{"num_hidden_layers": 11, "hidden_size": 512, "n_experts": 20, "experts_per_token": 2, "d_expert": 320, "d_shared_expert": 0, "hidden_act": "squared_relu", "moe_layers": [2, 3, 4, 5, 6, 7, 8, 9, 10], "router_score": "softmax", "normalize_top_k": true, "routed_scale": 1.0, "balance_loss": 0.000101, "balance_bias": true, "router_z_loss": 0.001, "n_groups": 4, "groups_per_token": 1, "init_std_router": 0.0101, "lr_router": 0.0013, "vocab_size": 49100, "norm": "rmsnorm", "norm_eps": 1e-06, "tie_word_embeddings": "early", "optimizer": "adamw", "learning_rate": 0.00115, "beta1": 0.95, "beta2": 0.95, "batch_tokens": [65536, 131072, 262144], "max_seq_len": 512, "train_tokens": 538100000, "max_steps": 3956, "dataset": "wikipedia_en"}
Below are experts of layer 3 (counted from 0) of a mixture-of-experts language model. Rows are named router (the router's row for the expert), down (a neuron's output weights, with its number) and show model dimensions 256-511. Each number is 128 + 32 x the weight over its row's rms, rounded and kept within 0 to 255. Numbers have three digits each.
After each expert's rows: a language model's description of what the expert responds to. This comes from a sample of Wikipedia text that the model never trained on.

# expert 3
router:085081128142088076128129091147090093131157098113202066181099139128098121139093127162111143122191121117123113164117180125109117111152085076166140138120092157105052124159100175103121117112172053183108098099074113120122111165130122114165115118048124113120133106186168069133097059160121103137173106141173160230157133150095092074118133101061200116134141129121103149129131102143093196102078145109152144136094149135110141095104126134135129084126093179178122065167127127091080130184152151157157097079143145118112140112081116185097146118120120130082162112094147163089151113166113096171093152105173150135192174147071085115150113122128115100159129134109135167085184136194129130075092098118099124123076102103195139058096129133122137102074138129087111098120058078115157052141084175
down0:166140083071088097157076128159100109132114110093187112161113153107203143181131129132135157159120135113180129142189122148098156118170179106134138160115150136113121157117072154119112130143172141149134107186130147126129100056076113159077119161099112141163146111162099182147165164109161104150141120165126105126131157150181103141139147121070104142075179144143197187165133075125130208069122234100097191122104069104188124150122134152130145085167111159147144116121072132134102202130163169136109139184240119147118121105116135146111156101133091179129151137150128144097114148144160176168124178131167094148134144110076166071071105083064123089125137088141119145206109129069110109126149166114154094120145101130082180086131138129115152112152133122123130126135145114188194121113124187
down1:153146120095120131106110181150116192133144124112077049169091137173127116115141155107146133121149099126150155097091080121158136097123128152118196137169105088125010129167165166156121069086134124145201148141141181145137132124143143073128118089153142093128137138143092147098156103097120126088162153092118089078077148153110170120096158127100117128161076051087120149093102109109152102134172137127093125135117101091115182059126137198128127142097162112177113107142135128097101095095197111083088122106112177091157125145161179196110082214209116125153075157119163139158149162130118095133138138152149158132141188082144123110162126124083120061178188075193124139126107129143120135097103114123098111122184112148154156149144095158122124095131162146146113101115121126106101167100165160
down2:137121142163111084121148172151154139147113125137072128107064065131139099134134114167130067136096076139106163085166106171100158136121101144144078125152148123173117139080119117094137118117125137103104168156180101099103148105108121106185130091134120149150143189013083151130166185092153122142109127137177165121117122100188148123122140166099119133112150105188117126111175134126118147123110111118145163106094184134083083099121087097129100086150127130129147119109156185144134123123144103091147181072159125085085114123089072114141156178114162113172111103141116137083141169120103152048087147059116100067103182140089141075162109138180082104131124151138060124152146120148094109142135136082191120131115156129152148177120096128151097155106078140116136149047128170084125104127148116
Capital-letter fragments

# expert 15
router:107070129146090110124136101133127138140113137118129104149121137167127095126107155168130075059176142157127084172091133151165083132091128078167145098160117148077082148215153168104101105096181107133106083107111135118101137201111117122147146143131118071141149176167132142128162081165088103115178162097118121212173095125120109089098174117081136074125080141155180095101106068120098206165085114111097087123089161099099110144050144143128117125102125136147066108150092103074059139162141154206155084139094178127083134118106061114140083143091109060081169121135179115095120099154117107177085148133167127130127115143084132106102113124184112121159153165090150161135136143156079138167090145088137157117098126135141127076137156159151146095133143114095186108181072038095162101112077157
down0:135111103139094128063126134137103151109118165178083142101125096155145149185096203145126110142106146154163212197129160177097123131097090138126093148105122141147126077163112128163126184103145118135061148053142165110094112090083110128180073140128117145162135119101099168091139084141123149100141153157163161173182145120148189138121077128104168124156141106161158126122118179133089135110169094153122102178139148138114121073144132121137123104075068052098095138167101102136171117110126107107148103171178210166111096120098139146147149177143135142110115117148140102104131186108127055104121129122106130091090163161145056138166103117071147088145070137125194164117140143158110091154062116101116143132129121135153127121133156084159191117136089120195093140059151138158102135131096157
down1:183073086152153180124164138123195143082130161107137188163131127120191077151144129179169130157132058093128065123129129116089149176068104079172133091133125137114231121149154151144141140162121168076169112118106095214143108127144156161147158104083066175147151146140212092182129131103171185123116117131110062098130158145126086133183143054201114184100166101129112075144146125136119134190114083141081135135161144121153121102128116147098118132125137126199169164109119093134114159113145093116116162113117161136116111123101162122129159133087128111138180112111165106115166090112156125130153133162139201137143131127124112137168174101141100115106166131106137078141179174106077148115119126053081123115099144165121132100146068110142140141086140108129129126091112162117147162141141131
down2:146146169130148223145155087110143142134158164168104121060163102105084164081122145083169089127107146198094106131119131144143103173085112089107165136190083145147159130112071107150169092134090142102187114145154104159109173120165125111142113151130179118150169151158183135091140158127108106159158093103123109156147121102081092132125108181146149162118095110156107160120064154116133064149170103132117099143092142112123129088138133105081205161110185149137136135084123176138129131127109135043103175077156066208191130143131119138179124175118104124127135152137170085157121100137151165135088125094126146113149115146165119123155104115162084189159169146123103108124139081153155140116067068156082094140130119105176141155072057083136191105108150085125124130148116054093104201133084178
Sentence ends and as

# expert 9
router:095079147177123105141128128102132103089114179118158069165114164199119135150116168127118079118151113116149100204106136127160112095092126098172177102087124167098052112142134135095099117048158129198149116110128111122132109144091082124144112175098130088166130104174167129132143061154078107131141136098133181208204155137079057096114153164020128085131138157110111115172107104102116121133116124114111096162102131108111096121076087091191096078113151183161124119152133124077084141166147147147120111131094148115089142133167086132167112125135111102151162082119167125079125090154106076157103133134148183164139162108124074150119110116184129137112146133129169127099175124162070122116075122057128142093133127090193163103146159127135146177124148085100120113150052105128137077134093135
down0:210158195105147139134054116142163093123157114174116080093154137153159127152128170115172109083177112121108117122144143104125137155162184183130167179122100085139044100107144130107161188091111143109122070149133134104063176133150101117180095107119137119164116085125153153105140088163135133168106110111110180169094168086124097180107152154154151109131159132118097163200108132186112109083175129171080140121157156097166154093165107076155164139108110062113164088053133135096124097143124108120149090075178117152138076154085104117121121116136143091124115111140129142160096144101098100171134171159141174111149103086151108101155127123119141091195088159125133085128117135176153135113111111142194095164124127134108159154139116131100101133127173057142172106083112127168201127080146134
down1:119118176137124123103086122087140105146114115169137124142139093131165113119164139140114112091116205148130119160171084157160102107124114120146161133164130058108094092176179151154120181145121129174147187173173129190129081160154139139134129122145177102120123131129173168092145151163196118147124124086081051118039132208076107108126108135124113116151178146134160074164068118113097068109138123158083116082168069090189165129077152100155109135163134110165131133106092084096090124148141122099148157187117143094072083124102146156146186144147132155113145186132107106096109192111128154127110186154119073060116141141102108133105084114096161117143130149133141084117136089144059117201084122171060111150136097074105131123161136085156174176115158129156135078124102167125103095144080178
down2:156144146135213162088094234138122114174088228196126104120127086130201164086141093172165138126086140095076117142102111116065121108125182170102095117091135116157177065171187112115172111121139078124149111108142119156125142177093157142166129125177113088107174175169105110129122124126134212116152169119148090167122116126109107072159125164155123101167121084066139169141118161079141171175136146074111094064121209094102117115167139088151123168102173095113109046164120134168126125123153091059117094089095117136121151139113126181140119111104110112113146106161103108097176116156105177130076205202150081156154111130107081109153121130125128141146125055097104057190143179131094109133141161164066123079073147109110148163130053129161154136108155133136103158137119060124114138090090169
Foreign-name pieces, the

# expert 11
router:100079161166120107171121110131131100099134154112157083147104167144107143122113173163082082122215137137169089169086171126128117092114108082147123091136146177086044105152139133127104120106184080244119117102103113126130135142115116162180121160095153133140123102155175093149122062158087127154166136077136181216187122105059061102120124113001160086128159174131149160123089100097121190143138148124124097135089141105078123137020162108191111112118147143164113113148101134073086121138103128176173114112102191128112147169128109147145103143135099100114152121125190134064133128169106120183154156124148168178117132120113101145078102152171080096137161203070141168115136133192101135132042105087095169088117116091168178094119127131100139166112157126118171118146084139106142096125089157
down0:131141192132124088165125136120137098145235120107109107114142081099134147159145142096118120182131089096104125103118158120112144145159124138066130102137139127147091096153126207169097178104081097111101100123158144125144139057139118090111135142130148141115158151129143103125167183133109110177140146121074168142054161177165116126170030137101121113105132146115129110084095152129124137113110165137123070140244126111132055098168139140140154150117124100129140118126141114132131116068100111150149159120203154145093092137117130081091101150190100139101087098122157097167139139133127137087111175161099111115050108186198172127067153127094137140103157083142118134130135107149103094068147113123130151149156111114145146133076167178156159156151119083176109162165163149121158123184146094
down1:162180068124112088167150131137122081080163124149106138088157116143088162124137122204124174123115081104095070165115126183160063117198109140073108103153094133120222132096097170042089156129122143188163146087117170139081129125182102098141126131128166154127166144174090163176104086055114149079151085103177131134057106122089091155069132127083113102123157194145121105166128123132158136125104143093141070126140138147105160113113119106133154170153103119096153090110122121132084196104113177149100156113115170171145127174047204127138127115164106104100084133123127166151128169095081098126100176186130093153142113173076181039126076108099089113180123086124105116119147106177108139105134178119155101100084078119172105139091148073161120077146110128110132104122164140174103110188113124
down2:111099204128134165108152148135094142108121145124076123096197098131112141098135137159121146122123078122104101158148152105192112077092132162134198124097151119151191140073185148171151123145117093152195140174129138169105108151057147144137153086182111139089166116087102195141132131158058157124114138128131122171180120138168172100131131156125144183142130125145068116088113147086136120145097140125126096157190117135194175139145073087128075131083182108122118168102127117138180056104182150064080125153135126187157176077080185134166151136099144103133115078142131108067079135092137110115097127137098142080161197103143102189132097142152165166118123169152091120152156178066139190151148127143151133112149097111196104124067133123104156140126113092177107179139181137119073133153134164
Noun endings before punctuation

# expert 2
router:102100151107097124133078092116113104104116105114112067126153153089125172107068099174080095146230145119182091134169095164182089143148131133163122115123147128107040125130108128154121138072161130211087068116126086104141140142102058109170111125106133127144098096103164140130148051126083115154156131058113105173105126122079073082115153104119106108103060158131113167109092078123091112133065081180069138135097144094097140188087162072173143138077142138143124115115091109131112113133130133157116114158068166145124129147130052175114059084074144094135189104118176149122147131141120167209138091120132146116158097162135126161053149154173150120143174167117137119134179198108060132183074144091130170091118155162112147110150150109088123084151103154100153144160111127152140108093089105
down0:109119131110067082117145153149143141170108138104120146182160130130051143155131123098122137154145078118133148149134157089099136172125085112067118188169118156095206087110078164075085125110129082174184109139116111162073143171115163169089168138107146185125168186106124111110129091126100108117116163167168122073152107181126123125151137074148103128155158145129115136174147101188104110072142135124128090062194147121129099138111083103106131088127137093146116117071106111123101108091134165122145126143074118095131070110122141145080104101112108099166157144127172135182162104060158208116077134159103179135119112177146090158109133142132134135119114140107120129073093145132087151150082122172073150143088085109051128111119137080194140137163126137067095139156161111209084124074222091
down1:130186158129162147141068151133164111105089142098130096123114163129120084114091131147126175180112124157134097089123136073133129139129198131135126135085117073141129131178118167208182119164106080115127170143151134133097113150156139124062127154078129118100142149117191135142077168153097081132129154153145207085167084123144129128092147151180097137136124096113145154163142084075097084125175079144128125098124115131130151120119109123094188122147133146102132152129164139117032145165177065145147127146182142101148138114110091120155041139166166112090076117185101029154106041150089151153176126096158130117135138101102065115141178140121128144170098126154144104153131119133154113130133128127170119111101063139128123046073126226147109188134124106112082129183145095089103136164124087
down2:143154111154095117108101166139154131187098192074104091177103151122152104126099206141229113225151132148180116145156079148129123122120158184115124109178158128131071104071118089165129171157061082080114092141145147165116158148128146155102144163087074146154185188154142114062122086098132119125144106139171128164137078111097151145139127164163101096091124152122130095124058133128115113152133165071088211093138068114080102093113111134109154142160197113114091166159149118131200063124192142128159110068157095129104093098134134192096124119141127121106126146182149115104112122176108139125131138080128137109072140104115122108178202134112120108116115053152112165126095196101135126082113099090087189092120167113120130089096145172105162151133148172092174161124135116133109147146140168
Tables, scores, math notation

# expert 10
router:080107150157097073135088083144102113072111136125153109170128117159085127105129152147108113080151159113159110176145141109119073132114084104215147091146126139119047090147147144165102120140148100192141123105090122126085099114144109151123172095083163081150113106101149108126145082129112078133123173135138157255238122119138120094156146133041104094138088123107097138140088079096069148111078104092135087133115157097117106168087078073142090121108124145212088102134119087102067163142130123143154101163055184082129154152074110139183084115096119088127124122117143138076122102156136112220125123178143164174155167171168121155113114147165101100137126153069166143132171164160097126137084136107088150106154153094205157130154146159118135144094154124068142105146087081129148103146072112
down0:153160156141143127075058155098144127163186122067110096126069121064137087168112120157175187120086080083215129121139106183139129142131156152110131156180090136150050185149061158159138160157087109117114168088143150095110147178171149060132057116161094155149129106160120118104110101098177118102123111138146129144172125096144129130142098128139108122156187118172114156179088121132121115173145111098129076119122146118132098142161143103113094195162099082117104112132172137132086082085149083078135161084127112163122140176142179166135170085127084059103053197105113114166169124111109115103106165101144114056095165084160096117195123164137129134130086052129148137077120083142131098090140117116116127106061164155132109164109131176134106153121152130132059104169169109104085165093179072
down1:130156149168112154138055182187129160161172123082104121147104139093202126078167123087127156110076128097157154122141129156098149129127169212099061184106105130156030114157103095067154129174083072174106139098199141194152077123103077125094125139131128103130119114100073098116130142114162141079135120109126054229138161119123131134151138151091154134102140101136115128135095141155138099123096204145114110122160107120168156154124121123156118199130073075091114148131143146058128108150188124099088160134103145163149159061164143161122124136189144155145096106136126086147105152136161167102115119064136078121069142126128107119137189137113188088172110098181126108123119121117118098066161165142196192150112166105161123167116103154145078129122182199154085110140123193168113146128130087
down2:186108151109157175143083148146141122132114142150103122233126167118118152136109099134104168130153090120114131168160122193105109150150142085145088132150081134130118097130129187167123140128128064136133132126171124161137136103085128135126126169157134137086066164138144100102111134178167146115094159054154160116156146131149165095086096169124124163094110111123173189156157095130127119119123154087128177098105118156140141167093149143161149150099052117105146089091133081183133083100126132151062081123144164122179090087138131125171136087104132117124097096150116168145181197126168186105096060135106162137160134080122109106149132158102161094168115148158163082165138111162071194144150148120090159140104118136145135116177135127104109120126132182076105148108076152109112135062094106
Name pieces, list labels

# expert 12
router:104122128124063123143151065142050070120084177160083079122132192163122086084055138156136091066171121137124125157116129108109098154120143120138176110141120109071073120173105126149108126077135099165133097105116144101129152127161105123143108148080119132147092132153159119153160131144099085114117125102132136195139075155107104073095156112116141100132104122096122139119135113152127170106070084131087106122145137089108133142070095106155132094092114208130141096151074097055096084149125156124165090132102140121081136129089075169154106079106112123109205111107153132148164030106093117162134130110140139159173144161157109155034103120168122080093140132137135149098202126147126138123114087103115122124102144133147124083151142146122127130069127137093162131138070072164145087131145176
down0:088107085104068140120106104099120078122146161115137123115099216121135105164137119111094207173151154179118084098136094155124131126122103161137119191116127124100250119095117138137145146127140075106120133135125115154168113131131093145103082138086146140114160174159112170175108139181150110163142173150081141005060138121140160164117121141178151097105144095116131158200065133171171068114149169114149132099152108087146150151165150141114162143150151081142174179139143142101113080167114136154115104070119099132138167189129174117097166133118103102132105156077101095158140112140125135130117166091073100126054154088161155127135124155141127154137084122113087159129144117106099093099109115111136143122174149118168150152161127137131116162127140170147123140142130120099127122114082094
down1:084150149135191118090076074126081154140107103155139126110169155098175097124126159052115152119155104077025132117153220147167084103180174155060112103169120153087133131122102089136156134147078124099180129125134209145071131110131158188088170112057204128128132156116106119145152145115118113108139122165164130115082162149119123093127189109150126126099134116121159086169115192133134137119082121153152201094082169080132159216145139105171173137110108137135139150066129140107130066113133114130085132048119176144095085080116090109140163116127134161124137159155119161106115135133181154143149146106109112105089147090173151096092124152140180118096136099100111128097125164154107168142087154093126181108098108148118107178082140128162128129199096192151167166102123107122077071153156143
down2:165124132125091094135131167067118121120108135097127154099135166142182179178083131131126103148138129136131109149125093149124102097126177091223121190042136137106173119185108133170185120123143136164125131058128168144166154112130168131122131164152074128104136170166144127138123179097115142145151132160093082000104155122135141125114076198134139126086140132163107096135087114144141092150059135145153104063166199114091130142125138148100223199122140162217109166127127145176063183173134129129125150123116131148199136126188140110167156193127083126138074122147094114109106125139139129150159090092120187119127088119156133130136165151154161186098124124081126141117124119087151173089144132137135154122109081126100104117108102151107103136140092171122142161113120096106066140097148097
Prepositions, clause connectors

# expert 17
router:070114181118076123166111089113054112058093137125147110141128123087105117086079146179109119101146138115136122172102194115146119086143101115185152101085141135144050116135124109154151085103158105197159085098092100120144120104149134144161102116073143104135072080109153085186123062139106085147123166153175165255155118097088082113158099174068140087159118111109081164113108081093106150101128160114119113156082142113104132126053081108159071114122130184158071112156125086106114145145086140112158127152064155097099150136129122141134130078107149098160127091128154143098142092127125132197148146140117164217138135158137141110135084122196109108122136175089120140133188132181105123125092106131068160082119136113182155129126140182105146141087117116131145073105073107128117113168133178
down0:124158067138107137098075129134097156095080136095094132129117130131135151101169142192146150106133077113125129197105120103085179095115144186149087161218055176114116103149157101126147150080066152062168155168131132146092095147164181102184069090130174096132078136167174121138103096120156152137111137126149092202149153139129212100096144165135075112169105083146099118169150125180122159174138123136142145097172135097133141112149135164108092098209164112119094113131167161117142096103115092084174105138167096178096111115150180158087071146141140052086127122154148147181160114146155144146157172116213095168108179131129124128164135121119137168183123098091183150160104183152106159144098188133135111132128163181170106089144164135170081144131132103114114142154133133123106109141119131
down1:101081118130078137156149137083106083126093170117164128143125176126161112102165117100113092140040134104113120133073101094167091084137136109114120102117149136138255158083107147109150104127084096090132152173111087134133134146151163155157164151155091115085113069149114125157114142163142097145149127161084162149105118150076124142159114114185182146109155130162170084126146134073144092082111114156202112140118136090103095166174138150067139165088162089095089118114118130102144082143136122140152151116099124142148089117107069132176137114087118118130111189167089116165134126078116100115163155090099087085130149117157135157146135178127128124118124134102084149128087144052154117114158109106155100116173159145146153120133085058139129141150112145154125136139120099094134128067081136
down2:117165127120103075158129094141113132136141072111171133115133099162076138159101109120099121117113107162116120128122131117119144126111159183099120105146125102127232076111141098141093157166135170175131119106130096132169120153087071097103117112140125141138133151100154135136102110160140122114031122189135129124136114118176152152138083150170115144064092165144098141149168123146120149076137132171115093094071098101122142123107121144154134156148137128143157195119052152139169164125136120152086142121166117147129148127090109113154099141169171080125109131091088108148150168104067221109201081078091161117135139082166135066085150138086166120198131104108109092148140094175108110133123168185119152133056087165094134134142112110154151033100098138113134116157147102121134167085125130
Digits and name starts

# expert 5
router:092053147142129080088166080147081099113128164134125085113103121138132159134078149153098067135224104166158098166095158106129028140124067114197130072159151159109066109164147148143142167068172068161109091082113104137086134144179091106143137127095170142128067118123138123115117123148131114114139137084090117184147116125152157087137181147066163119155082126122141139097096097092050190078111130127131071123131174068135118153073110156149107114043132109159127073120101127092099091112105106172173124126115193144106129164101110088122121143083108105145157136076166132107161138133121118154141141151128119129134161149161120117057116128123088086127154139088171144119145149156130143130094121123088140157154158130184132134146158184099163106064129132110163132154081111096169078148122171
down0:131129098184133108122092132139164132118113129111135133048097104090136132120150104150153176113165140143065185160088181148118175124138119077143098158113132139143212079166142131103102163149140109171171102163159145117153077106124129215076076204109132114134119137128145165139100115148079148149118130160131124164175135081048142142139149129145123134093198150186141227130123101146185147144175195119138158085086142160125166209130136150155146145137089156133104120182200159147155178094123117194105124152070127142108165108183133107101095129145125093111106138125031139158122140110160147181155151138083093146155154115138125145173082162176123129151084137127142119122110110110166103116176162167135151125105119196129109106133152140156182175179121121098104183113117074151123131089128137
down1:149167157189135093138098146171118032084137126103209099108157147120094159219136106125134124133096091160079167093154111071141144108191188157100114119122140186171206055137110125112087135128159184185118119144133098126181141138234153121102120119172114116113175212097125151128142135111124143125101136107079176154108142080134117145107096143102105123138127154120118073113125128088116152077101112091187130125100140135162194171150065146124114147123143069071204118125079112147110097112073126110107132146126122114152115079143137129117173139155124152124163120123089138066100176134166121072158154178139105145078104095086111096143059147056152115102112157100148158149135052131142086103120128131094086175139152114152099137187178116062194147150111159134148108137193066134125090091153137
down2:164118162125083127113143147139145146121126130098110237160147150121104176158114133095176092128153123109125121113152069135119079119068151123092119148107138134134255164187121108155211117149179166075144150098126155133161107175139148145167116076169092117157103145125184079093144105154117121152199132148142120166089116174166078150151178089107085126095124075150124101100139169160069130120166116095137133128130132125076071093120126134149077113142172157174145157106149116126231101116124121056108165161160061039127141154111114136155165157177127130124156112146099157125130118165133127119143152139133145148110161155116073148118133141146100135109060164128141125101105129112156162148111051163152079088098092143121115151135135042181128155107154118102116120124152133125076132036100109
Word-internal pieces, years

# expert 4
router:095119165166092098111135145140121130151100142155106126115087138172112119121094125140049130106162143109138097168111181133146027133161114096167166141144131130117053135178102114131116140084155105173123170159079099176158142132139106128128106163107130157132119130164136114140113157132071104099135122199132163244196128084069160126129168110072107106161112155121143167138132115084136174092107146075179127140130139130120174156055106124196087106121091107163111137137148129082111206106105159110216132122111120103118140220115137077169073142166090087151141138116140118105100109128151151146156110171156148185086172157159127088073108098200085120166103136122141122114110075156139087111106111126081150121152150094133133149120097179160071172080164100042114123143101140100137093110154174
down0:134144128087099116143162200135139109143102106128083141157185144117111154211122178095130114197103102113163153128187091123167098139107131109136153167170150122164203145110098132162128107111100124122140181202121142140139120161171116150117114105149165109135146088112088099098116084090100098105196072102100108120166096110162107138153124129120147095155134128122126117089102201139141097137124115133149154069169160174167163111120131078120113095088103156110176160154199169105116141140082116157100204136054093104124188128075120144155120147118158149131102151088128037112105129158188148126068094134175118196136150137144154143155118105105144084153116147166120115200078111118133122112088123112049094144093083163189129119118099177118133206110166109120069160130128109057124149170061154
down1:137190137118128101135105127074145128134156140146042098097148177106123174071116141155162138122155111116159186128179057094195131119208154108101137171105128120134125114126129138137125096126166135111154111133124122146145105129134168120160106141100093159117149119172115123133175136130111144120102133117136159150183101120146119153093127142123136174157095196148127130113135140088167086111102131063085147120114100098147164135199068079145101139154131085123174083115119140154123123154173152179151162093131097169199188110164137158152159175158140114126147125077180103113099155061138072112157132089181123132116095094175105137160091160141091095180109139174080080108095148132127149102117106165164180120104125102182162154088147120092121108088150157127128109141118133111158150099108104
down2:109186125087113117167063134163143141179148183137159104131050101143132153120172118114105134191152150174118155120183131125044084119145127162128178152105135166105187105120170102112196119127124133187137121115147146137117161114112152092120112086138121176126175136140131129095124081136169131128134105099175193180175109166119085153135142125133053102076090155136135107121157125135146130123140110154166103096144158110144143125158125094108131077157157169109107114136160174108130073162158120118140123121099142144116125098026140156138142147133097142160159159124083173183077144142057056041109116157180115110061161107118108063119081138088170091141129150113181107155109142182119090075117142129137145139164175068173133112172122130132168033149174100129098125093104121176153124148100142
Table cells and names

# expert 13
router:092107171127150081111156059152120129128116154144158110143091206163153103111115131108121080141150110142127116140116119135167108139088101139125127107172174147077071073161145159113119107077118147112083127109180098100112149138139061146133131169098120081181079107142124120139133116115101070132157121099112118140200136176112109065136194138137122107107098148127135157118060087086109119153118132129104089151070146123113053083114098094138082124127145092132126120140118086084115074190105132126117082133131123113068096113112072151139106113116096051064200100089152048131141060174065094146109124134182132141117151154138098162134162139158116120091115103083167113087129154134045143121113095091109162116178120124186162122138171207120153142095180103126144115174112124107171113149076132
down0:164118124134066157115154116096126140160150129090097100090175132173135122092088084140168143162166100104079077135091166164185118095130170110120173104184104110176177180169137077127219135107152133077137064120133118184081131122141135089154113134144112144087045108174088150134194118147088150131114155121100143114161071091148138122136133138118091133118097091128120116104110123125113125211141176111106093071095132167110101126122159157111151131170128181132144115104141202140158175126065097095135158109125134112169162088145121113146140129179131124110130130097113157103122191136162133114128125113116165133099154103101147123137140143146085120171119130139093173186139115159120149118121150114153073164104154114105141126168188104144088159129100109133144116107126100182070168138176126
down1:158091081095127127137145139100149142115110148125123255123095102134110143110178128142150106139028130126166084115122098125142076112160111153131149144079081162141255132148131092135167107132133137062175088079129143162133158135119154103148114090134103126100123150130125104159117135148145152116123159103113142169214146134135153188121083149205104113115080139139127123122124149141139143106132146070099144110100136094172141132122142134124128100123145139167136116127120162153175116054115168175113130086106204149123068142130114143112125132176074157150084102123131124089068153130133116136103148166101086104131136068129156092121108159193171166118102123183112153150127104084147117148104136139108128199145141113137113146141143111135184115101075162110114117075140133154126115082128161
down2:107197177073144105116141115145152121143112133156137073121115100109091098150097121063113151154184104107098180169165104150118184191163085088117081146116178145086165142121131149100124125127088131114113099154138158118108110104124102115135111219098084186110071094133125093119085124132169153073083093138095111096085126101128204122098172114124098132148096069109195109117153144094102101124146109148149143141140128109122061129127201121122147138081061076056134158108104169092152069136172119113082144185165132145083198109118150126141137183106183166152179145114115127165102138150116165153136094106086145132096090170121160128100148140102146043169130133147125114106097105182148114129206105131177096122124116067107129110124131147124195120146172098159171137162158138095128160102177089
Sentence starts, surnames

# expert 1
router:121127126104168162124111063184149122079081166102132105141100157172124088088106129137175085169112118138098099178119101121125093136095155171091130074134145146074059122128143153106102122086096113079083130091163113112114120109164086187137106137116107126139096088092149124146132117126090071127160192067085176153181126153070099095071169155134100095102112106128132109160104131110129098195106128080151102156094131082134078138116084098131127152114119129121146133161079101081131085140087102123111093131108132130079077101115154138157091102169074059110136134124155022127127127151100082120110129126132120104126138148137086119127158177128111134084080061114146121073151171105075122114085043075124075139109153089164176108145117161127103180122221175111151140163113065056176155161069153
down0:102169107130073150094079057092135131186134135121127109134116117078117098125104114193155142118163124099105101078108150191104217147126149145088126127180038142096179097154083132148077164085103129146077147064140185140060133154139128152099143076128155121099104141143135197095089159157189118103128126161104111108205078144145179058102114107143186092081122150121112158129126123152079129125143138098142072105121143163143138123148134139138140152166156079110147098113140184131135119089104082146185105157119119213190151124095161180189093117135090181162146141175123124181089111119129141094093099128157150109069123087063079116182138149119176126125151070109086094104091170098131171106145101099156113109064069146111156124122095154135150177136164109110175091139082145087115128125077165
down1:215107115125133084104165118144103087088097141117111077161128161114127147160152093125076071176144085136117121130117154167115108072079154162112127139178123119135125112117035065101078080170170078176123063063145102119132131063100182107185090102109104114095176148120098125103136175118117145135108147110106121141137159146149143128106136122150091171115168167120133148182116179119162114117136187178132161132132183146088150144125139138135197143164061156131126117154114161111145098099225039091111060110132146166199092134078164135133166135112107130075131131173090114144144069157094139088151115102075158099126123121146094137084163135113130151181165152149133110151114092164132137147057197121098198156127109149145114083144137147122150094109127141084131091139113164117119140160133145
down2:118114178106124092164155166117173144129143110075166126105167068132139131174100152139146096181102131096136144140097113189116079110091135084103122134094185129072255156109118183113149181162062193050109035078186142132170120112114109131123129129147095117131144091126124116124125076153165103104076138098116135058178175107150122174124122092138072132115121155116125146170131173112126163160097150152135164125134171131160088090161123148147142124138172082119155087088152179150116129119109152125117134072141162119130123068090142178134177170122165104167107138144143078097067152119122109127125176094094152152103159111118131070154068109091071147163056140174143164146141149163104102151104132145124115108103096103158126158158091141157122145162145151153131107072105100102119117060070184
Word ends in tables

# expert 18
router:097153173135145102126171096174121107068076169156136082173107180174090135117094152123096083095136127083179138209132156096159102144118093124155143122165141119088068078150129138141107123085138132228112164119098105123113168107137076133148122157085184136167092101170154128130115128114111103135142137110142120185152146125114088100116175109103154133119114129097137166126111121088103128132137098093130094132101138108112101124090088107172108090105112091156140087113092151103111092161098105120159109143090153084078135191124112176134070127137082100125187114088144096120128077147061103173113106175137137171143161147157075163088133144170124102088132163096172129108156158102093137122079109071079141143177135082211169122183129154100135149124140148082142161139119088100149083142069170
down0:148153133116117153171150096089145178126115172080109164095173126086175140082101150172132165118195109106110109148104081169116142092139180147143120149124187115110110135153093138133107172131142097143132117097138128170107098101109135111125128091112101130132116113120144170148171121157145089148099126077132194129154136173112076111059203154136142142096138143162087117168117112151062135138102128177161138143125140168090150157115148063145134165169130031147141116143137160188115135145165102134135059102106131144116088045121192117162167130125102081070127192184140102144155100150116094194184157085098136111081177152156142140113120156098085105191143051115120122137113123098150135125115103107130135096104102164102146152167168156169140092162104143072141161121133177098116130124123124
down1:141122100074144111080144092052136124200121116153200149139150160111178085145147138173144138093126134098135130115178161112074128116083041117086123149119116092122193134172156179165104095149108123109093135130140134125144144204116100109124113108100109107141194127105138150111113073139174156092119122159118083095106135073146110151147199150131137162170134151120135153138143121109057116101194132174125144123198091112205151092172135098101127189077107154108149180060157064181111135171137146109131118142193096114130086083080158108147107176144077148137145107162140142090059106138118108136106113139142136095131128152082153082146177134117095125117145155102164117121102122082168157068145101119151130093127131179086083111126141110187119124124103123138136117173130083103109136128123098
down2:162167139160131125083131132121081081168122187137101098061081110154093108158126144100152115130184122102146090206083079112170076152123134160081101127112086165112130128126114106135127154101131120146105168179174105173130103107150157118107155066144141155055133140133188142092116088113105115121142139146137119203122182180189143140124124147117184137095123080163157118159121114128135118108136155132092164121107127111162167106082108178152108095170103195031131154099186167116080132145182089163119140144144177094120108111120129121117070095180188143125107149145132134118128130152148106130080089133150122132160181081200150115068107105104106177133062048133083108148165184075090113140085173120122154147080135142108138125086125139158143176113187139153106128143105129148100186156102182
Officeholder and institution phrases